{
  "n_layer": 9,
  "d_model": 256,
  "n_experts": 128,
  "experts_per_token": 2,
  "d_expert": 80,
  "d_shared_expert": 128,
  "activation": "bilinear",
  "moe_layers": [1, 2, 3, 4, 5, 6, 7, 8],
  "n_empty_slots": 64,
  "router_score": "softmax",
  "normalize_top_k": false,
  "routed_scale": 1.0,
  "balance_loss": 0.00628,
  "balance_bias": false,
  "shared_expert_gate": true,
  "init_std_router": 0.0322,
  "lr_router": 0.000518,
  "vocab_size": 8947,
  "norm": "rmsnorm",
  "norm_eps": 1e-06,
  "tie_embeddings": "early",
  "optimizer": "adam_hyperball",
  "lr": 0.00808,
  "beta1": 0.9,
  "batch_tokens": [65536, 131072],
  "seq_len": 512,
  "train_tokens": 403000000,
  "steps": 4106,
  "dataset": "wikipedia_en"
}
Below are experts of layer 3 (counted from 0) of a mixture-of-experts language model. Rows are named router (the router's row for the expert), gate (a neuron's input weights, with its number), up (a neuron's input weights, with its number), down (a neuron's output weights, with its number) and show model dimensions 0-255. Each number is 50 + 10 x the weight over its row's rms, rounded and kept within 0 to 99.
Before each expert's rows: "comes after" lists some tokens at least twice as common just before its tokens as in all text. This comes from a sample of Wikipedia text that the model never trained on. Tokens count by the router's weight.

# expert 57
comes after: " the", " his", " first", "'s", " second", " their"
router:46 35 44 37 55 53 62 58 25 72 43 51 42 59 27 31 45 42 68 40 45 40 46 67 57 51 50 47 40 61 48 50 56 55 43 43 47 51 25 68 47 49 63 53 35 53 36 62 70 60 51 49 57 68 44 64 52 34 46 58 58 45 36 56 49 49 55 47 60 56 40 51 63 38 43 53 43 41 52 45 51 57 60 50 36 54 48 24 30 59 42 46 64 63 43 35 45 45 46 50 60 56 69 37 39 43 58 70 48 67 41 57 43 51 53 63 56 40 58 43 55 63 44 53 45 39 40 39 52 40 53 41 45 51 63 39 54 35 37 49 39 70 38 41 44 39 57 59 44 42 52 56 37 64 42 50 36 58 45 37 49 55 41 50 45 61 63 52 50 29 57 54 63 47 54 61 61 40 56 54 47 41 66 61 49 46 41 43 36 60 44 30 48 38 58 52 57 60 57 53 45 52 68 55 42 66 60 62 46 67 58 30 48 41 46 44 49 49 35 43 63 71 33 37 43 55 46 50 34 53 40 50 59 43 35 45 62 40 41 45 63 65 36 46 55 65 56 46 50 44 56 48 59 52 61 57
gate0:39 47 33 51 64 54 63 55 46 58 39 51 72 38 52 45 50 59 49 64 55 58 51 43 39 60 37 32 59 35 70 65 32 49 63 42 48 43 65 62 52 53 43 48 26 56 51 69 37 55 34 56 56 62 62 65 40 44 51 43 43 40 52 63 44 44 61 52 47 64 43 39 60 50 50 52 59 48 33 53 60 49 39 42 57 57 41 45 49 59 44 49 38 55 54 72 73 54 45 52 45 56 49 53 44 51 63 57 57 48 57 57 31 57 48 50 39 65 60 68 57 47 41 53 60 49 48 44 65 39 28 47 48 39 46 50 60 36 48 60 60 41 52 47 67 59 60 50 43 33 46 43 56 55 45 56 36 65 33 51 38 38 56 58 54 51 46 55 75 36 55 65 60 54 60 67 35 56 64 51 59 64 55 60 53 55 42 51 51 74 45 38 51 49 53 47 51 49 60 28 46 54 41 54 51 37 53 38 47 41 45 44 50 36 47 63 60 40 57 37 36 48 47 43 41 76 52 46 36 64 44 72 69 42 44 63 51 38 64 39 56 54 39 58 39 49 47 63 49 65 45 64 44 41 55 69
up0:56 53 56 67 49 57 36 45 46 51 42 41 42 56 41 46 42 36 67 50 25 38 45 51 52 45 55 61 43 46 64 52 56 55 51 51 61 64 48 45 54 42 57 61 63 46 40 59 50 36 42 42 48 54 41 55 58 63 59 48 37 49 44 34 65 55 47 52 60 38 48 46 50 66 49 59 55 57 67 45 57 51 50 51 35 49 43 61 49 37 55 58 67 44 44 38 55 33 52 50 44 57 59 36 50 46 42 52 55 62 52 56 54 54 48 57 43 38 38 51 56 55 44 34 48 45 43 53 50 63 54 52 34 57 47 38 62 53 56 54 46 58 53 40 36 31 44 70 82 42 72 59 52 49 60 51 48 42 53 53 51 68 51 49 67 45 65 47 46 53 44 69 23 52 40 52 58 49 44 56 46 43 64 53 60 44 41 45 52 48 62 46 43 32 32 60 49 50 49 62 46 27 37 50 59 60 39 76 60 47 65 50 46 70 46 11 51 59 47 53 41 60 58 67 29 31 39 46 58 32 56 45 36 38 40 47 47 48 26 58 45 57 57 38 50 52 51 32 48 29 55 47 51 58 37 44
down0:55 28 60 44 46 54 43 31 43 40 50 63 54 48 70 64 61 49 58 45 50 46 90 48 48 47 53 65 46 49 46 60 56 45 66 55 52 35 57 45 45 53 32 51 42 57 38 30 48 39 47 44 45 47 57 27 47 53 48 66 54 48 58 45 62 45 43 36 54 59 62 45 37 55 60 46 63 48 53 62 58 48 41 37 39 30 62 69 41 25 60 37 58 58 49 37 45 51 57 64 36 48 35 58 49 47 61 48 40 47 54 35 49 31 42 52 52 37 56 47 60 38 51 55 65 47 48 43 56 46 37 42 59 58 50 65 52 54 58 69 46 35 46 56 49 59 51 61 63 38 61 53 51 37 46 43 56 48 57 55 76 54 56 54 31 47 49 56 52 56 51 61 30 51 54 42 41 63 39 45 31 48 40 71 54 53 50 51 68 53 65 45 59 56 51 38 66 49 43 60 53 59 55 34 54 57 54 54 56 37 42 31 45 52 33 55 47 48 72 60 47 43 58 50 62 30 55 39 59 45 63 49 56 43 49 22 52 47 37 58 49 46 59 34 41 43 52 62 62 43 50 40 55 62 55 46
gate1:46 41 58 55 46 48 49 50 43 51 50 31 43 68 41 39 43 27 60 56 73 56 53 52 74 55 53 47 41 50 59 48 47 52 57 49 56 67 47 55 61 43 58 56 62 49 57 49 59 31 74 41 50 72 42 51 45 56 57 64 45 47 18 24 63 46 50 48 57 61 71 45 56 63 43 54 67 51 47 43 46 54 50 37 57 58 46 47 45 51 51 67 44 61 54 38 56 53 63 60 60 57 47 40 19 71 55 53 56 70 45 46 49 55 66 49 61 57 52 61 60 49 42 40 45 49 47 43 59 41 45 58 42 47 37 60 50 48 47 42 26 40 58 52 53 45 47 35 43 51 37 48 65 50 48 46 47 61 53 66 39 42 47 51 25 45 52 57 48 42 60 64 37 43 56 53 57 53 46 46 49 45 60 62 64 49 70 47 37 56 50 49 40 36 32 55 41 45 45 63 46 42 46 56 43 48 45 38 64 35 73 60 44 57 53 64 47 81 44 48 51 61 58 42 45 57 54 52 57 44 65 44 45 33 38 49 48 40 56 50 49 53 49 53 52 51 45 49 49 31 36 56 31 24 45 44
up1:44 39 47 32 46 43 42 48 50 57 58 60 55 52 35 49 35 53 34 56 47 59 29 46 44 58 58 59 47 27 32 50 44 42 36 50 63 51 35 52 56 54 37 67 53 52 55 60 60 56 60 42 68 46 54 61 46 47 56 43 34 31 43 54 44 62 47 67 53 46 55 61 52 67 53 68 40 53 40 51 46 72 41 54 44 54 43 51 57 53 48 51 56 63 58 39 71 63 50 34 49 30 48 52 55 43 55 63 48 44 53 77 44 67 54 50 60 39 63 60 32 51 54 43 46 37 32 58 43 42 66 49 50 56 32 42 51 51 60 53 49 71 47 41 38 46 57 51 43 38 56 42 66 51 46 59 46 41 55 41 54 53 48 49 44 62 84 56 54 51 67 50 38 43 46 77 40 62 52 51 55 64 27 65 52 45 43 48 45 32 46 51 58 42 69 39 44 60 52 44 58 71 43 34 56 50 46 47 56 44 48 56 39 63 75 45 52 52 45 61 61 52 46 63 36 37 39 40 51 50 60 37 39 39 37 46 56 41 46 34 45 56 57 53 65 55 48 58 52 59 49 61 44 42 50 69
down1:45 65 50 44 36 44 60 66 44 52 58 56 53 39 44 52 47 54 79 47 51 42 39 41 20 48 56 43 41 47 54 49 39 52 39 49 44 38 45 53 42 59 45 57 46 50 51 38 51 42 49 65 53 52 44 49 49 51 45 66 54 53 63 68 33 52 27 62 33 62 54 47 40 57 60 53 84 38 42 63 46 35 47 62 21 53 67 39 49 48 63 62 59 40 47 44 49 45 49 46 43 51 56 44 63 55 53 49 39 58 53 59 63 39 50 41 47 53 34 59 60 63 53 58 38 46 55 56 59 38 59 53 61 51 44 45 39 42 46 57 62 32 41 64 47 66 59 50 55 49 51 38 67 49 50 59 44 51 44 53 53 54 44 50 56 44 64 48 64 43 54 47 48 47 52 39 71 39 46 44 66 52 48 65 35 44 61 39 54 68 68 47 46 62 63 39 51 62 54 44 40 47 40 49 48 60 46 58 32 46 45 42 61 62 52 54 53 53 35 37 62 43 43 31 63 35 61 51 65 51 52 32 53 46 22 44 40 70 40 32 53 53 50 50 64 31 59 61 40 39 45 55 31 47 31 49
gate2:51 62 44 46 48 55 32 39 52 44 53 48 52 25 49 54 43 37 55 64 53 20 51 48 43 43 78 48 58 41 54 59 43 52 31 52 41 53 43 52 37 46 52 62 54 53 48 38 61 56 33 40 65 25 54 41 41 51 61 64 36 55 45 53 34 41 55 59 52 55 56 43 30 39 39 43 48 60 42 46 52 38 41 63 53 41 56 66 46 31 52 47 54 45 60 52 67 31 37 47 49 54 45 48 51 43 48 35 47 43 54 36 60 52 54 62 60 53 42 54 54 48 57 52 45 61 42 45 51 43 42 50 43 49 64 55 40 48 45 36 56 58 52 59 43 49 47 42 64 70 45 35 69 53 50 42 68 34 49 62 52 52 59 46 60 50 37 27 47 58 72 61 43 52 64 48 45 60 60 44 45 66 44 59 49 33 63 62 60 63 53 54 43 45 32 63 60 61 40 53 59 66 48 38 74 48 45 57 50 53 34 47 33 37 30 54 50 37 54 42 50 52 65 45 63 46 66 29 56 49 47 63 46 47 37 42 33 45 37 52 51 45 60 59 39 46 51 46 74 34 46 54 63 47 36 47
up2:49 59 56 55 36 42 56 49 55 54 56 74 41 64 54 49 39 55 21 50 50 73 62 57 70 52 38 53 40 65 47 29 53 46 57 39 61 46 62 51 62 46 49 41 59 34 55 53 50 41 64 40 46 60 45 56 54 35 37 47 68 43 48 37 67 56 42 51 43 43 56 44 71 62 70 54 36 50 53 48 51 69 41 58 45 55 52 41 46 52 54 47 45 67 47 44 34 66 60 45 58 41 53 50 47 56 57 53 50 59 56 62 35 41 45 46 41 44 59 43 44 49 42 41 60 39 63 51 44 61 64 48 62 58 35 45 59 52 55 52 53 48 66 48 61 62 51 59 23 33 39 63 46 42 44 47 45 53 53 34 56 57 43 57 32 50 54 69 45 44 29 42 62 50 40 58 56 47 44 50 49 46 34 42 48 79 45 40 48 34 32 57 51 50 77 49 40 37 52 40 49 54 61 50 29 50 57 41 48 52 62 68 56 71 56 55 51 64 45 61 52 50 34 44 43 53 41 66 59 45 48 38 41 37 75 52 64 51 73 52 50 62 45 51 55 60 44 54 48 69 52 44 41 56 50 52
down2:54 37 44 54 60 47 37 38 49 46 62 44 69 52 49 58 39 45 33 55 47 67 78 48 53 46 50 61 68 54 62 50 60 54 55 64 59 46 67 44 56 42 63 51 51 53 47 64 50 34 52 41 31 47 57 48 55 54 53 50 36 57 40 54 53 45 70 44 63 58 47 43 56 36 54 41 50 63 57 33 64 65 48 56 63 46 39 62 42 42 43 32 41 57 56 59 51 51 47 67 38 51 41 66 53 46 60 51 40 41 70 34 21 52 43 41 44 50 52 39 63 31 44 44 59 49 58 59 35 61 31 56 34 62 54 46 47 43 32 62 54 58 58 53 52 47 49 54 50 46 60 56 45 34 48 46 66 73 45 54 45 48 57 41 51 53 38 42 48 50 40 62 44 58 51 42 56 61 54 46 37 48 44 67 64 60 56 64 60 49 49 42 47 28 60 51 46 48 51 49 59 56 62 43 58 55 60 28 65 35 47 43 42 49 36 41 56 44 60 67 54 45 68 65 48 54 35 50 35 61 58 77 49 38 58 51 53 42 64 73 37 42 59 46 36 57 52 51 56 61 60 40 60 40 69 47
gate3:55 51 34 44 57 49 47 45 57 48 54 51 49 44 47 53 62 62 40 63 55 38 45 42 53 42 49 64 49 48 48 44 57 46 35 45 29 64 54 42 25 53 39 40 65 54 55 43 47 51 63 50 43 51 42 55 55 67 59 52 38 61 60 51 49 60 44 46 50 40 42 78 60 50 58 58 62 47 49 47 63 47 58 64 51 39 55 53 61 59 63 44 51 50 49 44 62 54 64 45 42 59 46 69 67 43 48 39 34 50 39 37 51 44 50 44 45 34 46 63 34 46 49 44 48 65 51 43 50 47 65 42 58 59 57 52 47 55 67 50 56 57 39 44 45 49 50 38 39 43 46 39 50 43 55 48 50 55 55 48 36 51 42 40 42 52 50 52 59 57 40 52 46 56 54 61 14 48 42 43 48 49 47 43 59 47 37 41 60 51 51 68 64 63 40 52 53 59 64 57 48 40 36 44 64 59 37 61 45 65 42 45 45 74 75 37 49 72 38 64 29 62 57 63 41 26 22 58 74 55 79 48 43 75 44 48 43 36 41 40 55 47 54 40 46 48 52 58 39 57 49 46 42 45 76 56
up3:55 42 52 52 64 47 33 44 54 44 49 55 51 39 47 54 65 49 53 44 66 50 32 48 48 32 50 68 46 44 35 37 57 44 39 56 21 63 57 47 38 50 50 54 55 32 56 49 76 78 52 47 51 58 32 64 40 55 51 62 39 58 77 52 54 45 42 47 43 38 41 64 41 57 39 41 35 48 33 47 60 58 74 52 62 56 64 55 56 43 71 48 60 51 46 40 55 39 67 59 54 62 56 62 50 36 43 49 46 42 45 47 54 50 55 51 54 27 37 59 36 51 55 37 46 54 51 58 42 32 51 25 42 58 42 56 52 55 70 46 69 40 41 37 52 44 57 39 36 40 63 35 46 51 52 41 47 46 44 50 39 52 50 35 52 57 50 56 48 58 55 62 38 66 42 51 37 50 55 55 49 53 55 51 43 41 49 43 63 44 64 52 54 48 32 55 53 59 56 54 48 22 41 52 69 55 41 53 59 64 33 40 62 49 59 52 49 59 41 41 37 53 55 58 54 21 36 49 51 35 57 41 52 56 37 48 39 44 31 41 60 55 51 45 51 52 64 63 52 54 52 54 55 44 64 61
down3:54 50 42 49 50 59 50 58 52 61 53 56 49 44 55 56 44 57 31 48 50 29 45 68 40 46 40 57 60 56 49 50 53 54 39 68 50 43 61 44 48 54 67 44 56 43 70 62 46 56 54 41 53 58 54 50 61 45 42 63 50 46 54 43 61 67 59 56 47 71 61 46 35 56 51 47 39 48 57 44 28 65 51 46 64 50 54 52 53 55 43 40 47 57 47 52 47 36 33 48 63 43 58 43 59 47 31 39 59 41 21 53 48 49 43 60 53 42 57 39 47 62 47 40 58 27 73 50 61 60 41 43 42 44 41 34 51 64 39 53 56 58 63 53 39 36 51 67 40 60 45 59 49 72 47 55 51 49 52 32 49 53 50 72 63 47 32 57 54 39 43 44 68 49 36 47 52 52 28 54 53 28 51 46 62 53 45 45 55 49 56 46 63 31 67 50 47 43 67 40 48 47 49 47 52 47 48 60 33 47 49 43 70 48 61 68 58 52 65 43 49 37 49 58 23 50 55 62 53 30 39 43 50 39 49 61 43 30 56 18 69 59 42 47 45 49 45 41 47 41 53 58 30 48 49 35